From a checkpoint of a small mixture-of-experts model trained on Wikipedia.
Size: 12 layers, vocabulary 8192, 26.7M parameters.
Experts: 4 picks a token, a sigmoid router.
Training: a variant of Muon for the experts, 682M tokens, 7431 steps.
Below are experts of layer 9 (counted from 0) of a mixture-of-experts language model. Rows are named router (the router's row for the expert), gate (a neuron's input weights, with its number), up (a neuron's input weights, with its number) and show model dimensions 0-127. Each number is 128 + 24 x the weight over its row's rms, rounded and kept within 0 to 255. Numbers have three digits each.
After each expert's rows: a language model's description of what the expert responds to; "mostly gets" lists some tokens that are sent to it at least half of the time. This comes from a sample of Wikipedia text that the model never trained on.

# expert 57
router:159081094149163114106138143117159131122124132145151114139110126142050119100143157121125114113102174140104068101142122124156094099150136100173160147113149103137142141107142157118161126123150142135126130104146112070144164133117147128130151162160127093110118129126111111154124147101108140162128107096114094141167113127104097097137116160122125092114132169088064117132113136105125140101113
gate0:123069111117137129167134080127145108139148145171148123103093154125110134113126162143106116150138122109106129118131107129151134175171148116138142120123075140118157160114112123151138110131146136152112123143141121140122129103123124155107069119122126113045119115078100164183129156066127093143139198102110115165107098131114097103120126129099113131125099148117117127130128125163137131130121
up0:095131131128120222131105124124126133153146132135150118105107103146148136160110132115148162165153115131154178171139120135095130129104099139119182124146128122155129115086091137126169137158143139081151128145127084111144131129101158169079101092130147116079153142145099155105109146124129140132116134165139115116142145095148153143108101117128147094135094138149119119127171125150155087146101
Description: Determiners and pre-noun modifiers after prepositions, such as the, this, same, previous, final, in phrases like in the same year.
mostly gets: " this", " the", " any", "The", " these", " same"

# expert 25
router:145110118122167096109131139114174122133126114108114109117112116140096110090148139102144141141114171106105112114150111145168121104125134099178144110107140120150169135155097140092122125138183109144123149090127122127119156154104142104108162148142139091081095096127125127170183143136132142145118134108102124120182128113137098109111140158134095091113121174100068146139159095133104158088118
gate0:169065112115131143124122144167134125153113118150103160134124106143129136104133137137103114148135122089122106108149117089149110096122104169153159091127114135091136109141103129097151137148156084116121104109140102138145133121112111134104091096117081146113137159112098147166179089143120110132094125115146155173136102090076145121080112176108095155118124132158133153147131143161102089116150
up0:087147122175134101069134061120176113097129083144124102118102126091124122083116137153179135155138161147103139132095134131120138110128096132122127170117156133135100116106157149104133130101128160107131113113141109132126144131096121133119104128103156143141129169116112100112087152128118159166105145133127109172160145181105179102103111120122164115124144128115127120071134104126122151145098
Description: Articles and possessives before a noun phrase, like a, his, their, her, new, and the colon after Occupation or award labels like Best.
mostly gets: " his", " their", " a", " an", " her", " His"

# expert 46
router:115080139109165148125123166129139132130140142131150124143076131164061070101116147056108156147110139112125091144113134164153074112131138109168148128116131136146146126125112116118137109164159159137170136137151097102113150148111131110135128150190117137105093115123105173117127092099097115114159092116123127124137115126122134116088116133132116094116144125092117132166145110114111136096095
gate0:102114142133115156094087168148144135133115125088155105148108074102083110124137121150150152127096115143139102150136163103149118122152154162150141121147097075167148141121123185178137161127160150144136123124135105134153104201133131132133100115119169132105084108126132110104155141119181137123135124101124147135099143134139158146098104181172150111111137121103147124145124126098120133121107
up0:112137120120106110136130121149131091151136133111130106145176141111175122110160140139149082121119169140105144106100123162116135158100130062150115126158139123098132133098098130108094111073132084087091164151130150120117159134086104121132096110112119083143161153096150124109161123113086119151150120110128095124123134128110132095131132122084096111162106128130133124179155191123113124149148
Description: Inner and final digits of decimals, coordinates, times and census figures, such as 81.9, 9.25, 5:31, and words such as median, households.
mostly gets: " males", " median", " twenty", " household", " nine", " Hispanic"

# expert 35
router:116118145099162126097099141121161121150149120079139109105092110164080130117137125078146115126106144127088093115165115136177127106161140105152122124128159129171127131147125154119115150121194137123136129117138126077119153161109158104116180143159118119081123098130076148162123148113133121139139096133110124129198121148116133133124127166163112098121140167122087116126119140118106158121116
gate0:145105101100155122134123126151158156156128123100106130120109127128048107125120133087180104092160164120137110140149125116130151134114140102200155110073093137121115147113130151134155119131096174077115139087149136125131157113152112097125153104118125127109128093133118078129147166124142102100086141122158129096138127167137126122128133121148158101106111147139121114148158111179122143096126
up0:119109158140128137179135140129117155124141155186148137117105151103188116140183109129097113169092171158125193094102100107132157148141121115102146143172169095132092146131116121140140156135142125137119138113121139095096110157129181168123130121093149111146156136124129127130118083144116119129138108094142107118111118148137097158130096118100130124172134141147108142094142095079119149128120
Description: Articles and determiners opening a noun phrase, such as a, an, the, some, any, no, and sentence-initial More followed by than.
mostly gets: " a", " an", " any", " some", " more", " less"

# expert 29
router:147087118116158141111117149160157115109123134130134142138133097172114113141123120078146155129069127105098121104135121135123084122130142078165150098123147093148122079133079115139121144162156146150118145113114120071129158160089156122149127138119105129117132128134093102183158133101100101158170132129120086149143101139091115115138121131119135098128148130114113095152160072104111127108088
gate0:142162127141120152096123062141132124092128136157148069111106117126113137144115131143165136137125132159160147174121093125133123085089095106132148140116118099106141116136117188119163103161151110172099117145099104143127154155115144114144127122121163115138171157168138156174133110112143153114123164150143165107133132128152071120117108167085102149091117080117131122131110110135138126112138
up0:152154121138133120152128120117159157090103099089104116127169140124147159152159108159161170141101152138115161126166118092170148097123106134130162144129078193104138142113165163131161139088119134154110130129125150126122125165159148143096162106131131135171103123162098112131088129118147138117162113137121122108117153133144129105061110157161120105154147129120127122145122150108175154108152
Description: Commas between place names and their region or country, such as Bordeaux, Gironde, France, plus sentence-ending periods and closing quotes or brackets.
mostly gets: "\".", ".\"", " whom", ").", " although", " though"

# expert 27
router:156086091122146106133159125129135082091118146118152132101107139162133135098128126090113151116111145121106087122146093144169118155135136102158144105111157087124181126171096154136115129133168126169135146105120116090113152151120130083161156123171121136108120096140087106145145144093144130151148156119108083132173121133118124140102153184150116099110145140097110107155134114104101115088116
gate0:093158136165143164087155151106147123116187125131120153133151125131151080086121083136121113136075173175159106113133108126124130126135117148122142128116109128163146161107099135127151150123142182107132115115138105140070133117147147122121142124109156152113123148105134131101106170155092118098136120116129051121097130163133143117096123100122150131165095161098127155142125142155102153130145
up0:137113174146152125138145150105163128127120148145144098119120149133140150158138133125140065154146098112148115092159110094125139083105131135097120184102119085118104124144131123109149106129173093104166112131101133128109121145097135152099128144136145135120141158159174165114118118125117113107153106159152153121110123118136160106157106153089087118114102086127147122194117133191138148117083
Description: Table pipes, semicolons and commas that separate entries, often before a name or award in credits and filmographies, plus award words like Best, Outstanding.
mostly gets: " Best", "Outstanding", " –", ");", ";", " Supporting"

# expert 56
router:134077129157149080133138136125141102095160132117127125140093145158070125104115121094112128158108130129111116119127135121091112151124167115117165116140125124149132126148083136109172139114157135134154160076117137141129149166123144105140116154171098131114119117141142117178132108123085091149161078134111116120196079114099114143104149144103116120123163121072126124174137138131118132106093
gate6:170130138154166118102123152122152108080130115075117144109137122096129133157110139136130102153109096108119113144089120072188107072138096135117141125112153129147102133107129134128092135090147143110152076141156141134130088119102101090119125100135135110149105161135145153135150123126122148109125158126136138173143163103110107203113099118127098101119100154093176131139103124142133142115129
up6:146130153143165068075119110162133106127145146148098129142142173128141123127116148141093181110148156138164118094124145110117114090124138115098113181117112125130149069146135131146082079121090130136111125120137138097135121124102101148137109106133126150125127101188104142152132099142134143120127099072126127097114127164133120167112102087132109121155117125125149165126152069147124138164132
Description: Middle and final pieces of personal and place names, often Spanish, Portuguese or Slavic, like -ón, -son, -ić, Paul(o), Albert(a).
mostly gets: " Albert", " Martin", "ón", " Juan", "ić", " Carr"

# expert 32
router:131105133108137110144112136163146108098155117111110113118086119176128097131100099098150115125043126145098100126151133136136129133115129119153159094118141116149135110133122146080144142131164173154131127088141109102118166136076134112125142155142085128096142143154127162144129124094111097175120142139109130111183121161131093100112108126131152108128151167126124086182156130138102148111091
gate0:126127108121159104165118097137159131123099150164163122172166103122067152138159167152155090131090122106117151145121165133158132157085105131125146107155124146103133155168173149135149124152093141138126145100120121101114119084154131126144128117122099121164100104153127117133147160132135129121099152094099122119124133167091126109143112091099108138174109110114118094162106159154099146177135
up0:139120123160151135141077139094141138119149101146099164158122155173112100168111120162146153133163123160126144123098128122099132102121160169103125090126148119118078097132117094102169161119144130150181178149098132156123159104161146143119113110143148147111126128139085093148130150131145197168148103126113152111125119132123152090147106138117130113107113170168118109121122118117135130145165
Description: Capital letter pieces in the middle of surnames and abbreviations, like Mc(F)arland, Burton-(C)ahill, (Qu)iambao, E.(A)bdullayev.
mostly gets: " C", " F", " J", " V", " D", " X"

# expert 39
router:157101089120181079109121129125175100104140148138138106138118111129070116114156172106130129119118149150094141069130123138138116123134140132153135118122157135133156100137106139088130122112174119164134147082148122097112159134127138109168133176160139079123092085105145140165142127130100125129126113102106130110155115100145115109104127154112103085142137159108115126147168085103097162103119
gate0:120119135120119090170156104108102088152131150074135085191180111126147134155197143096119120169123168158118113114115121094150110092121170111138144140128158155121142107139139121098113114108093157145102130106137124181123106103153148109169163155126113156152105131095143176152163148152119135127114105146175147125136127122104136128137139140116114103141112105101116126131142138128137105139094
up0:137168129125125134122173123165155115105138107117102106143140133139111107058152156098161130174096119112131154139153129124126161158145105130138094135116129100175159127147128149142084116093166149113151148127159117161106140107139187128140189084157123141163111167110147160124110115118130167116130143111148086141096154099166140143107104141166099096117139123114124146120118134112136127157155
Description: Descriptive adjectives and adjective endings before a noun, such as American, local, political, Civil War, creative shifts, tribal assembly.
mostly gets: " American", " local", " national", " Russian", " professional", " social"

# expert 22
router:129116113092157129114131183125153122081120125129179123116107154123136115113150149067099134168135142124118120099123093157175089128140131087167116131112150104112157120125130168107115169118140121112136119154149140120098148128078182088156158173137121108103115109146116156133109160096154123159095141117121123125154118115097122094139169158116145143114137132114138098151127117110113188096108
gate0:079081085130123126134139123162179163102133115091158152133124130132148126116105138107070117112130149112113127152121107135140095122116135123178098161117064136108127102118149153095119083086146122110187150137117126140136133083130200123142187106126098143104148123113147170152106135103135105122130128132138144143103137094109138115117130151137137131133101138087142116134120096129155165121120
up0:128119107122067157160112111141097139100119159119106155157083145102120159093135105152162108125073091123129113107128119136143082117098124163120133095148125127092084149132115103140147128108146131126104126114121075144132144117124082145108090135161137108147143140131166149114126076135135136138111113078119103136149112136130104127119160110130144115119111159155106089129103169120121058082132
Description: Short opening pieces of words just after a space, such as al in altar or alive, dar in daring, and gu in rearguard.
mostly gets: " ski", " wh", "conf", " bi", "exp", "See"

# expert 4
router:145099135096137152136145164158160147083108118123165109113095124120092144110114121124151149175120170133106075094137123153130109099149145126163177109132168098115146093133129136090126129155154121127114134142140115095110143163110138052145138141151104111111148089149101086113100134108119107143177138131113085107162108129121123118098124128152109103144143146095095087140145138101137162123139
gate0:110160135121104150081121108149165120186121154119119144144157142100147130119157152110123073101082112134132132114132123125160102139125137110128154112114105128087098101163104145121115118179133155168140088131131117121143098111112118148133125132115102164089127119164174126106083128100162102123117121124141129187144144146161131136153131123079075135165103111135133123124154103130167101081099
up0:105141117133163144159102122102140127140169130170109114160142100106161125144137155131142171126092136134089107111141139113100096090135158142134120123088151149127101104132097126098107119163150126109161118080119174108120138161160175083121125144124107162122120129104128130118111168155121156128148133132121093124145101148114118199136121107072105139167120141144152093156135145156161164160105
Description: Prepositions linking a noun or verb to a following phrase, such as in, of, at, for, during, between.
mostly gets: " during", " at", " in", " under", " between", " against"

# expert 8
router:108096106089129142157126156186147077103134139089123107104106132113102122143089137090139169123075125115100093127124119151157083113124126107163151101131155140139164136153131155088130131130171178114132156110165117094098183117133159119145127131138135107131096118136123131143132122092133128146145105134096121127151101177093086098124163150147141129116123144097112083119140145129109155112104
gate0:153143133140088132110067122098133122127127128132110081119066154171134103159128160117141173126107158132134123139120101125108103125128093176149119124147153120170154169126117175122119177106101101125141150181140118137152113107121194113120137123092146117097111157114127156155087129100110123167143135135113094114142108127119105106130085121175145105152149117126109134139148136108105100111109
up0:087158082112089124109091114130090104106153141105159166119132052131141138088160140118135170136113094138105093166104168101131113186131129133123130113120130136096121109133114107097138133113104133108100134147079110117087115109119156182132115134139111101092113132140137132139127128124142114160116098093159122135117149102115129109127148096073109144140154136157174152137124152124155115096143
Description: First consonant fragment of a word split into pieces, often after a space or hyphen, as in p, f, th, hydr, imp.
mostly gets: " p", " f", " imp", "hydr", "conf", " def"

# expert 2
router:126105090099124115104133165109159140081121156128164076137110118143121112083125145087141145149121156138119102125165100150130130140161155093152148073098122116130112123135095131106109143130117141132138155113124112092116169144099170107130138177119104098091116143176093102175163111097128124141137106119101139133136122140089104091115144135092144137155124149146095135152130124098090164109087
gate0:128136122116143119141109130134143180104151135134138148205102138119102128108125141153082128114104147110131078095124113172095121112122115154115118147125116134073161119120121148107113117149089170138103105091118146112103152121162160143135120151066175121164124129106118129170118166123157133115144130127102165166113180139111119138143108162103129116139158115120124096170125143172152138138098
up0:126110131155118114121073135115140093124089122116118153104121177128126151140119109125153147157100100126137152125122128105129127121103135120116168082137121139113067074133114137117157132142132080118155110180132183111142100120181114134121147104129129155092134169119134119123114142173112146145133141133106102107122120149147131092138144099140177181133120187116144074103096159128124117095113
Description: Line break tokens ending headings, list items, table rows and infobox fields, e.g. after ==Teams==, Genus: Heteronyx, or a club name.
mostly gets: "\n", "==", " ==", "===", "====", " ==="

# expert 23
router:163095115105151122099161119131171096097135118070135117135110123161101087116099127087099169112109142119104110111135089111144089116115160109143128109124135113134148118141111117119125129153138165146117129123129109046132179143092158081135166157136125126124117119140101139144140147086104087187164125146124085132147105132143122139114131172125125120126141146113124109142148094104117125087097
gate6:127089149143143146124119138080125127129132085100130124093088147129145121127157101152175111103104090105153109100090138093128096098144131136126122165107129130132119158139089127138088124147153110162092097153114118124095122135100146112114172110117088139135164095106105132160101154107132109137143150102108115142117099170118198155124069096137136150152150140139167098156142127125125164124146
up6:101104133115148096103138151129148145156097119150108143101107116114121077127173128102172141111133065127152143116103116104131139115135119122120117126161129142147137141122095142170139069112140134147118133127136142116164154113118136108109169138131157076127121125120130158171107136146147114176107117137094153114117125206155129159123098103112130098103111101115120163176174143112076141141148
Description: Commas and conjunctions that open a new clause in running narrative, such as because, which, when, where, but, that, and verbs like found or featuring.
mostly gets: " when", " where", " which", " because", " if", " what"

# expert 38
router:144114132158125102126124125142152117115157122137125149132119112187122139096124152094091125147136133093087112066128113124138107147155149091144155116119183113108132122140081140129155152139160117149130136112147109107098157110100170113163145162152081103119124101165143119139139120080124116120181073097096103162162078137112117111084121130113111096140121135097138122161142124103123158121116
gate0:117061100102142151147117099110089149104153159159120087111131111150154129136114110084145112120127122084155101130144118112138136119155139137085127128121167146131121113125121121178163147115130092082148154107131094114107135164127130108139119186108141109073123139127103114123115140124140113086151160125119127150127124182128085105122160176137101112145145142165136088162126157099105106158116
up0:119169123097104144121112114168175104128127110129132139123139102114092110100162159134102120108126134135117150125158134114136129144081105121164159115121114127141095105154124127092127127093123159142124152122178162183179146153138103137117141098144151134119123129111183094104107123103116147157098090135076137117107121168145129118169144155137131111144131082068180098108131102162127128120118
Description: Sentence-ending full stops, periods after initials, and common English given names like John, George, William, Robert.
mostly gets: ").", "\".", " Robert", " John", " George", " Peter"

# expert 9
router:142091128129155123105154136117134067093144137124110145118105114143080116107139127096122161137110131098136089127148141122125083105158161107106148101108136100130154130125064148118155150127134147127125143118149093137132137155112177120174139151159157133090131117150109123159150094095122101157165110125105139114150113134107136155120149113098126090119135147103079117187158157085106156098089
gate0:092204145090165137097130128165150128130130132120109140119117145118102122121184140096122136074074132158112100111126116165156123166172110096136124142129115135134166119138151148129079136150084141115126117151107121144115159074141129143148167144103112136122099111173140131157141134123130077133121152143110149130090136117129175126150166113093134131176116151127101121131138124141150091135119
up0:124125144129135160129148085140133111122173133099105167138150096139173143098160146109129110097144126147133086133138143098158128147122155124155123140128125121108160112128127128091122092100089110113122140118132133105098123103094136125144152173139170154117112103146114177090153104091123124138155148113151070131085136155161193180128130116078135090145101129109119140118121151127174112153144
Description: Middle and final pieces of personal surnames, especially foreign ones, such as berg, sch, ić, and common surnames like Williams, Jones.
mostly gets: " Williams", "ford", " Jones", " Johnson", "ić", "berg"

# expert 13
router:140121127166159098124169136140133072084156136131102153133118105142081112106154129087136150114113146120112123111167134149104091143108136117104123088123145079134162126132068143084120149103145130135134136121132100136104155169092158110170144147146125134099104106146125122160124106110107102113170080113105142130163099113123125155138123128106130096114138130087088140191122130099113143098119
gate0:124155162144140130140172134134119117128139111133126152129126173130158093142129123140123145094153148104067105113159110152143142107088133121085153120147167133161122116097114144139107116093139120151106117117160147112082122107143134157132152143132136106127151097114112107124136116167112099113071131155133100130139107149139149157164089147142081166136138149133123185112117159075050131112111
up0:146126085137100141148143147174137088123135135132117162163153107147113117147087136119127125123124139094124149046121142142152121168152154158163118119140138111128144152139094117068146091162144139126110139143151109129119123106189145121182143128123066129123088124099132144128153140153106114090108104102145118097129115114136098165092142089119101114086123147100122106116111142149094131131124
Description: Final word pieces of surnames and place names, such as -ville, -ford, -shire, -ington, -berg, -ić, plus Johnson, Miller.
mostly gets: "ford", "shire", " Johnson", " Jones", "ić", "berg"

# expert 6
router:134070097095149119148142106120132080096157134109146107135073101121096146124133152125132162154133097113105138114135141140130086098149134111124130122093139119138175145162117148078142151164126183156101194129160108120148142207111140109162147126157099137130130124136132133153122139124132108155117129120108116097127107149094120143128122136115122121112132165091135123186178123107120123132107
gate6:136125101159142194107125118091140131136123113089110145097094107101116114117093176123133154134153109151089084106137129120098069102139148125134118116113129163182121155102125122138162145132120116152142133146142130098130143148093143095144125084104131108121179105140168146122183126158157145093128123138111148121128112154106117152090125119170144133135140199135099162129111127144132153142149
up6:096103106185106146133137115081120170112170148099095111131134126100129147134135151149127157182142110161125161117118087115090131134135156152103151099066160111109106119129158142113111137152131106160134130141143148129138143136124147104152132096121126099124135091151122124108124106101164177148150120105155091143135131177094141153153086119160112131177139154172107161111139127153100130110147
Description: Short consonant-heavy pieces inside longer words, often before -ation or -ed, such as din in subordination, min, gr, tern.
mostly gets: "gr", "nc", "min", "tiv", "tern", "bin"

# expert 37
router:112093079105134126117102139131120130102169111136164105139128124123083099138088169131105165163144179083134136079123126117153126165129128114146119082139136091135119128149111165107153147110144183132125152101144120104125150168137169089149141119166106143112103126147097137137118111113130104119151069085117121160129108103113102134126117179115129097098136131091112121137124095115098126114097
gate0:121071153117163129110125150116128169143143118129146146141106077128112097115096161112118122165165170144131156085128131149136167165125118187117081088098128138128125141131122109101112137123120139122136131120160135141192136150162122133145133089146140151117094089161140153163149102105122109136154119120114112121108175112124147119106161159086125114079153130102167151156132123112107097155137
up0:110079145152142135123107145076117136106109084129135099114160168153149132123123153129130140135164137154156152116081123148140119149126169137114169102112113142140085158127134129082140061124117098121114125116142130146148149107091157149149139141108152122111162113157116156147103135187135131137113180111082090175148134134101092175145120124138119115097149148131093090143124133140119120160132
Description: Middle syllables inside longer common words, such as ener-gi-es, spec-ta-cular, ex-ca-vation, financial-ly, color-ation, plus table separator rows.
mostly gets: "|---|---|", "|---|", "eti", "enti", "ali", "itu"

# expert 59
router:136110084139132094124163159152185113126160122137104137095123122144077102126142160086154129108112157131104131093129128134104124170105142132147154106109131107153144094141094145088122139081157161149123159096131121108079151129103154104162162149147115110103110094140140152120090089121094137127154103101093117101149126126131115099136092139127125117109156162101126129150136109109057139109127
gate0:124101103068135112130096135121171149121159139093139126149091133155070141178097128125140120140129134127156097128123177089160083170093161101134145150136102133091114160156115139100114132109116087123162138139096127118182144121148146144136121152149091130118143103113151137117108103159136162144102113124131066141107120132150141127118107130149138147087098096140125145163088115143102134125112
up0:106137132111083112096141155149119142116151130131143132137146147111186130133146138117127130167126096151171127149090066104185150142146103139134171110155133152118120114157146125114154070104104150100128082114128128145087104127105141115126128152126169088089141177100088127142096133117108109118144112146122142136128118097103142115135187112169117129110148157108123108099156136128166129104159
Description: Head nouns for organizations, media and systems, usually after the or a, such as government, company, radio, television, system, League.
mostly gets: " group", " government", " television", " music", " military", " program"

# expert 58
router:126120096152144095118159135092147103087150134110193100113119125154106116081103128097117146160088127145114095129142095089129104142113120131130131102116133102107161144168109122111092140131121146144110114154094122084097132152102121088138136122147075118123065104167108159144094126098117117146148103129118129091159079115138145152100151151110156135131144148097109120147130081109119148101118
gate0:150097107153133139137124044097154137151128119087143112127112144127112157086145120051134130130112143145115155165129091105112129147124135119159076090133106145086123109126156129126118112129121124177105127114129110081114125102150154133166132106175127158125167141148123155121137111108164139128120146126083118123093105144111117145124086136118143111151129127078121122126121143161084111081139
up0:129168126107123098099134192156162111130089148171085151144141110114140139137127131163111129127141121118184122077117127139139117131105133129110135148088101103141211123182110120116150138132145097157121175109128139172144111083121064109085098148126131145124114126141121122107154091129121105177102133137153120135146153130121103132124116137136122149123149153127125115141116127106137153143176
Description: Common action verbs and their endings in narrative or plot text, such as reads, go, take, gives, stipulated.
mostly gets: " do", " due", " hold", " went", " go", " read"

# expert 63
router:113100112098122137136150108133150146104148141118144125129087127160143122117118148138148170135092130112089069114132108109133109160150161108139143102122150117117156107164106134126121127151177128186094143114152092123142160137139141118161152159176111133147122090148085128137143134092129099180155141107126138093140150111121106142081132152141125094129140149041113094132144112097105139113121
gate0:129171133130121154159150117161146142120163145145157095139135133151123147080141133130116164120135138121092091130155109158158130153128148101081157093187124135098127090166139118103134102165146106110137149152125123160127107150117145115129127089139127144091109105163120102161147131109104088121125100145155128092121157132105129160113159139144111136113146126129161095109069149089122079072142
up0:087127150127150123178185140140128108117164125142165105141174125158146157121158131159122143112135122099091125094149135131185148133157128114141163121190149139086134089171127124097131082159132106127137114165142132085138113133121140117128150147168156144111142138125138134097112078149149136098165148147150103095132109133139159117089079152147112112135117133099146110124134137122099088113139
Description: Pipes at the start of table rows, plus dashes, ampersands, and, colons and country codes like GBR, ITA before names in lists.
mostly gets: " &", " GBR", "=", " ENG", "|", " FRA"

# expert 12
router:127101122101134133132140139142152129069113118107189114128099131123085134102119132127135160177121148132108062099134118117124104095162151115158171127136146100118153082138122133107141125143156124167128155149140121091114143176115123056159131140146091127102134082135076091111107137127117099140169137134128099121144116125126118104097105133145089121136131141086113096140132118093133158107124
gate0:101096098099100100163121111106129115129100110123127107138142118119153110090171133136117149121104108105096093159100106075117101136104120124134168136128158097112152121129135129086154119120148113129148149147171134132170113099176114111118107194130152144134112154128130173137145147101130118123135126110165122114156106134111145105070161136155157121162064151122126123101090142135174138097150
up0:141093139135114138140129123164119167124121164095115077098144144106160144129126106137148115161117179123157117125144152074146118163117082092122172120129156109102111124147083115117101136158144118131149108115169130123146161146119113129138121173146100134131130129093127097170146129161147161131095091126148129121121101128142171137121126109110134118142078105097113169092134069174132090108138
Description: Prepositions after a noun or verb and before an article or possessive, such as of, in, on, during, along, against.
mostly gets: " during", " under", " at", " against", " in", " between"

# expert 30
router:134080093117153122139141153123147101088180128123151144146107105152065119103122159088129147167114145090139122094154111128143114122121140125100122097133147118137141143134125152108139150107191133129124147080130106105118159157145150108154120125175140117130082098103152130162136115135146070137171094120104126103165099118116109139084144120073130098114134107086117131157136129111107139118108
gate0:106148100089117145136112148075141138109181133111156121100111146116139127142120094116134157152117179145123154091104113149153127155143104122116137136087140083127117153136116116100153089140164145090141113121136109108150156101174127128149170132136145150116112122116121115139120082119155149138158115130086108105166104134112071139151106139137134144130130199177154157116130121101138168098160
up0:119130115134114116121129171097143137117155165096120116103133172128139142125120119130127140137176146129159147107144103126139146136147120122099162111072147127125127123134062130130137133155181162113118144134178131090162175122188128132136124125134121095167088086145113120100129108157153128155142102113126116146135086106127155133141107134109132130164151184114144185102141080154159119097116
Description: Word-final pieces of Latin taxonomic and scientific names, such as -idae, -ensis, -ius, -aceae, -ical, mostly in species lists.
mostly gets: "idae", "tic", "ius", "tric", "ensis", "ological"

# expert 36
router:131105128106134078119118137154134117131149102128116122129117098129112100102120132070129148122140153126087130097154129151157110120150153127169142078104145120124146108150108124101134151152160143166132152142150126123094160143115156129155154107093090117121093140159104136158154113116140136160115086144090125148166150160059116126113149154119113115107145169104114119122156103080070177105122
gate0:136167151120182141146112141155127128144121135142149150074162098141164162131088147139160142135140110103146166160101145147115150114173163135121118105128096123111142112150130097107150115148124171119151134132153103132125146130149186142072125134171147111084102148128129144121118152097157083142080175114135097142116130133155096114144121086102117109108152139144140105136124124098129132188134
up0:119165074087139163132095131141124125153124145128170107104154129101128118139117099135157122116094137143108136161105142168122165139136119107142109145146156107137111081131110086138098150121128106139134142141136149145134084119132142129122115131181124094065111131123162116125138162139133118143126124096140121076138174163102096154116144140128082105158174100099101125138100094095080131173121
Description: Line breaks after sentences, periods, section-heading markers such as == and ===, and the first pipe opening a table row.
mostly gets: "---|---|---|---|", "\".", "|---|---|", "|---|---|---|", ".\"", "|---|"

# expert 42
router:145084076092175106116150125129165093087134119080151115102132089146141095100129121101144142147121094132094077134116096141141093131145132086172146098108162094142131120143126124137115134127135149151138151119120116097147129141069134096182154116158103134145106095139096119156129160106149116138156126120137100120154151124132130114096127152111154090118171135088119130159162101114117142105111
gate0:140184156125092117101100123113100089181122134118156119126121107129117143139177146123131119134138090140117111114138105118103147111150123129114102120144121096160151136122166116120140104148128137152130201112138117122130108102108104151152142107178112101145137142137166122171133122183143123080188111131105144114109116148097139133137153105096176122079161102139129179119153142112125168155136
up0:132151095164140114108092135128121132113135163156093149077091143099117104130151138130183096130132136141151144139120129103112101115090093116130144155148142134123120160126064128126143137115174097092112087126129124169153100111119142092123069112101151143126104107131135164104107096118126143112088137117175109118131085113152071132113109131182098117126129132142150110141126174113140111111115
Description: Commas, colons and semicolons inside lists and infobox fields, as in Platforms:, the comma in author–year citations, and Rome, Italy.
mostly gets: "):", ":", " Elevation", " Animali", "aged", ";"

# expert 34
router:165121126110158103107110115119172094093125114131147093098097118147067084087124148095145169131102140149087127095107090138149112114159152136178135131134156118157163118147120149105149115130152128149147139090148116066121133155102143093137126156134133094123083135130121149153150152121098120139118141120071117098173113114140109139096127149119126105125137149099082132146120089106141142110122
gate0:099084135146125130142078180130125122072134154130135127164146101143099114143142102128119141141166151125136123092156110110142142144133129131119145106151103149137112138109161137128069083142153125136110130079106145121103148175151143126080126111099163120156115146101126121157142140118120112134105145102129098110120147122042097093078082123095127099149147137148124133145120107095121105118101
up0:141109175141116108120138117139192078157115095141118130101147079142111140120127071121135112120134146120122145135124124090131108144099100104133111128127161187116117104117143115118160078145132149068121124106124105137154106166134111114118117156130152132077140135120143109154140119135183129096125152130167142098129121119116180152086070160128135135093126112115089115129163117165125133116129
Description: Articles, possessives and adjectives before nouns, such as the, its, large, traditional, and past-participle endings such as decorated, vacated, stained.
mostly gets: " large", " such", " their", " different", " traditional", " small"

# expert 62
router:129104107090149154110162144119138153120100154103148114114075118173106138099119125101111156125095143105139092115156095126177128124084115143145151103146151091141144121172133136124138172151133151152122150073101098090114142162122117088111142135133148124099133103143131120171124121126114117148143124099078094148147153124106111108122146154105119141107154153089116137148159092084135178095117
gate0:144119168087094094147112129167126087124124106129128132132076117149103118120163135156134135135145158111109163174097100110084152141139104166130102098134129177089113122100130116132113183133133148097116135157108144093126105117148127119132162112102140115134110114118120110143126093126086130107120085129143105142110153067119122089161140136147137114068129127116139080164116125129147144175163
up0:103109175154096110128127116177133097096125124126113173134115099155124097130134154103130053111121113087153153110147097111106129148159100110073076133134146153170131101151133109120116149144126142125134115108131130147127141107124094126080118136133112147101160118121084142168114119154122150146149127063112107151101118129128095143123158153123146107129125094142106123147180140082115132149157
Description: Forms of be and have, plus as and became, in predicate position after a subject, as in was, is, been, named as.
mostly gets: " was", " is", " be", " are", " has", " been"

# expert 61
router:126104092151142142156117129153131134118149116106169147139110081150092110127131118135086133141085142123067098094125134105128096148123135107122176124127149108119151104141111151122138138148129115181137163085180095090139140141104160084161116184147112125122130133123112130125110158136125150148142097110127109102203103140097123107109171126129129128127119175120127118139150150108109143110077
gate0:150129119154160136134115157105100139146134131125125126125182145119166114121131099088148112130142136149094096137101160124132070153061120140142163122120133108124085150148116142171166126111106181149124118109118096118090080150136140128157111183157155121137156104144146109134084119106104131143120090121072149099107139135120119140154165129139080102146109153131162166136139131116114133107115
up0:112099104121089132127142148142130134127164125095127162115115111149154164144121127080133132157090111086155136134102145082135155149097121123170124141106084138084146130112088112130085120104141133109122125136102123143140128170094091191108144144099104184133109113140151121103118119137131094134070150141118134116124147148113149100082097098116142099154132153128085158118121125098148155104092
Description: Month names in dates like May 2024 or June 24, plus commas and pipes in dates, coordinates and results tables.
mostly gets: " January", " May", " August", " June", " March", " November"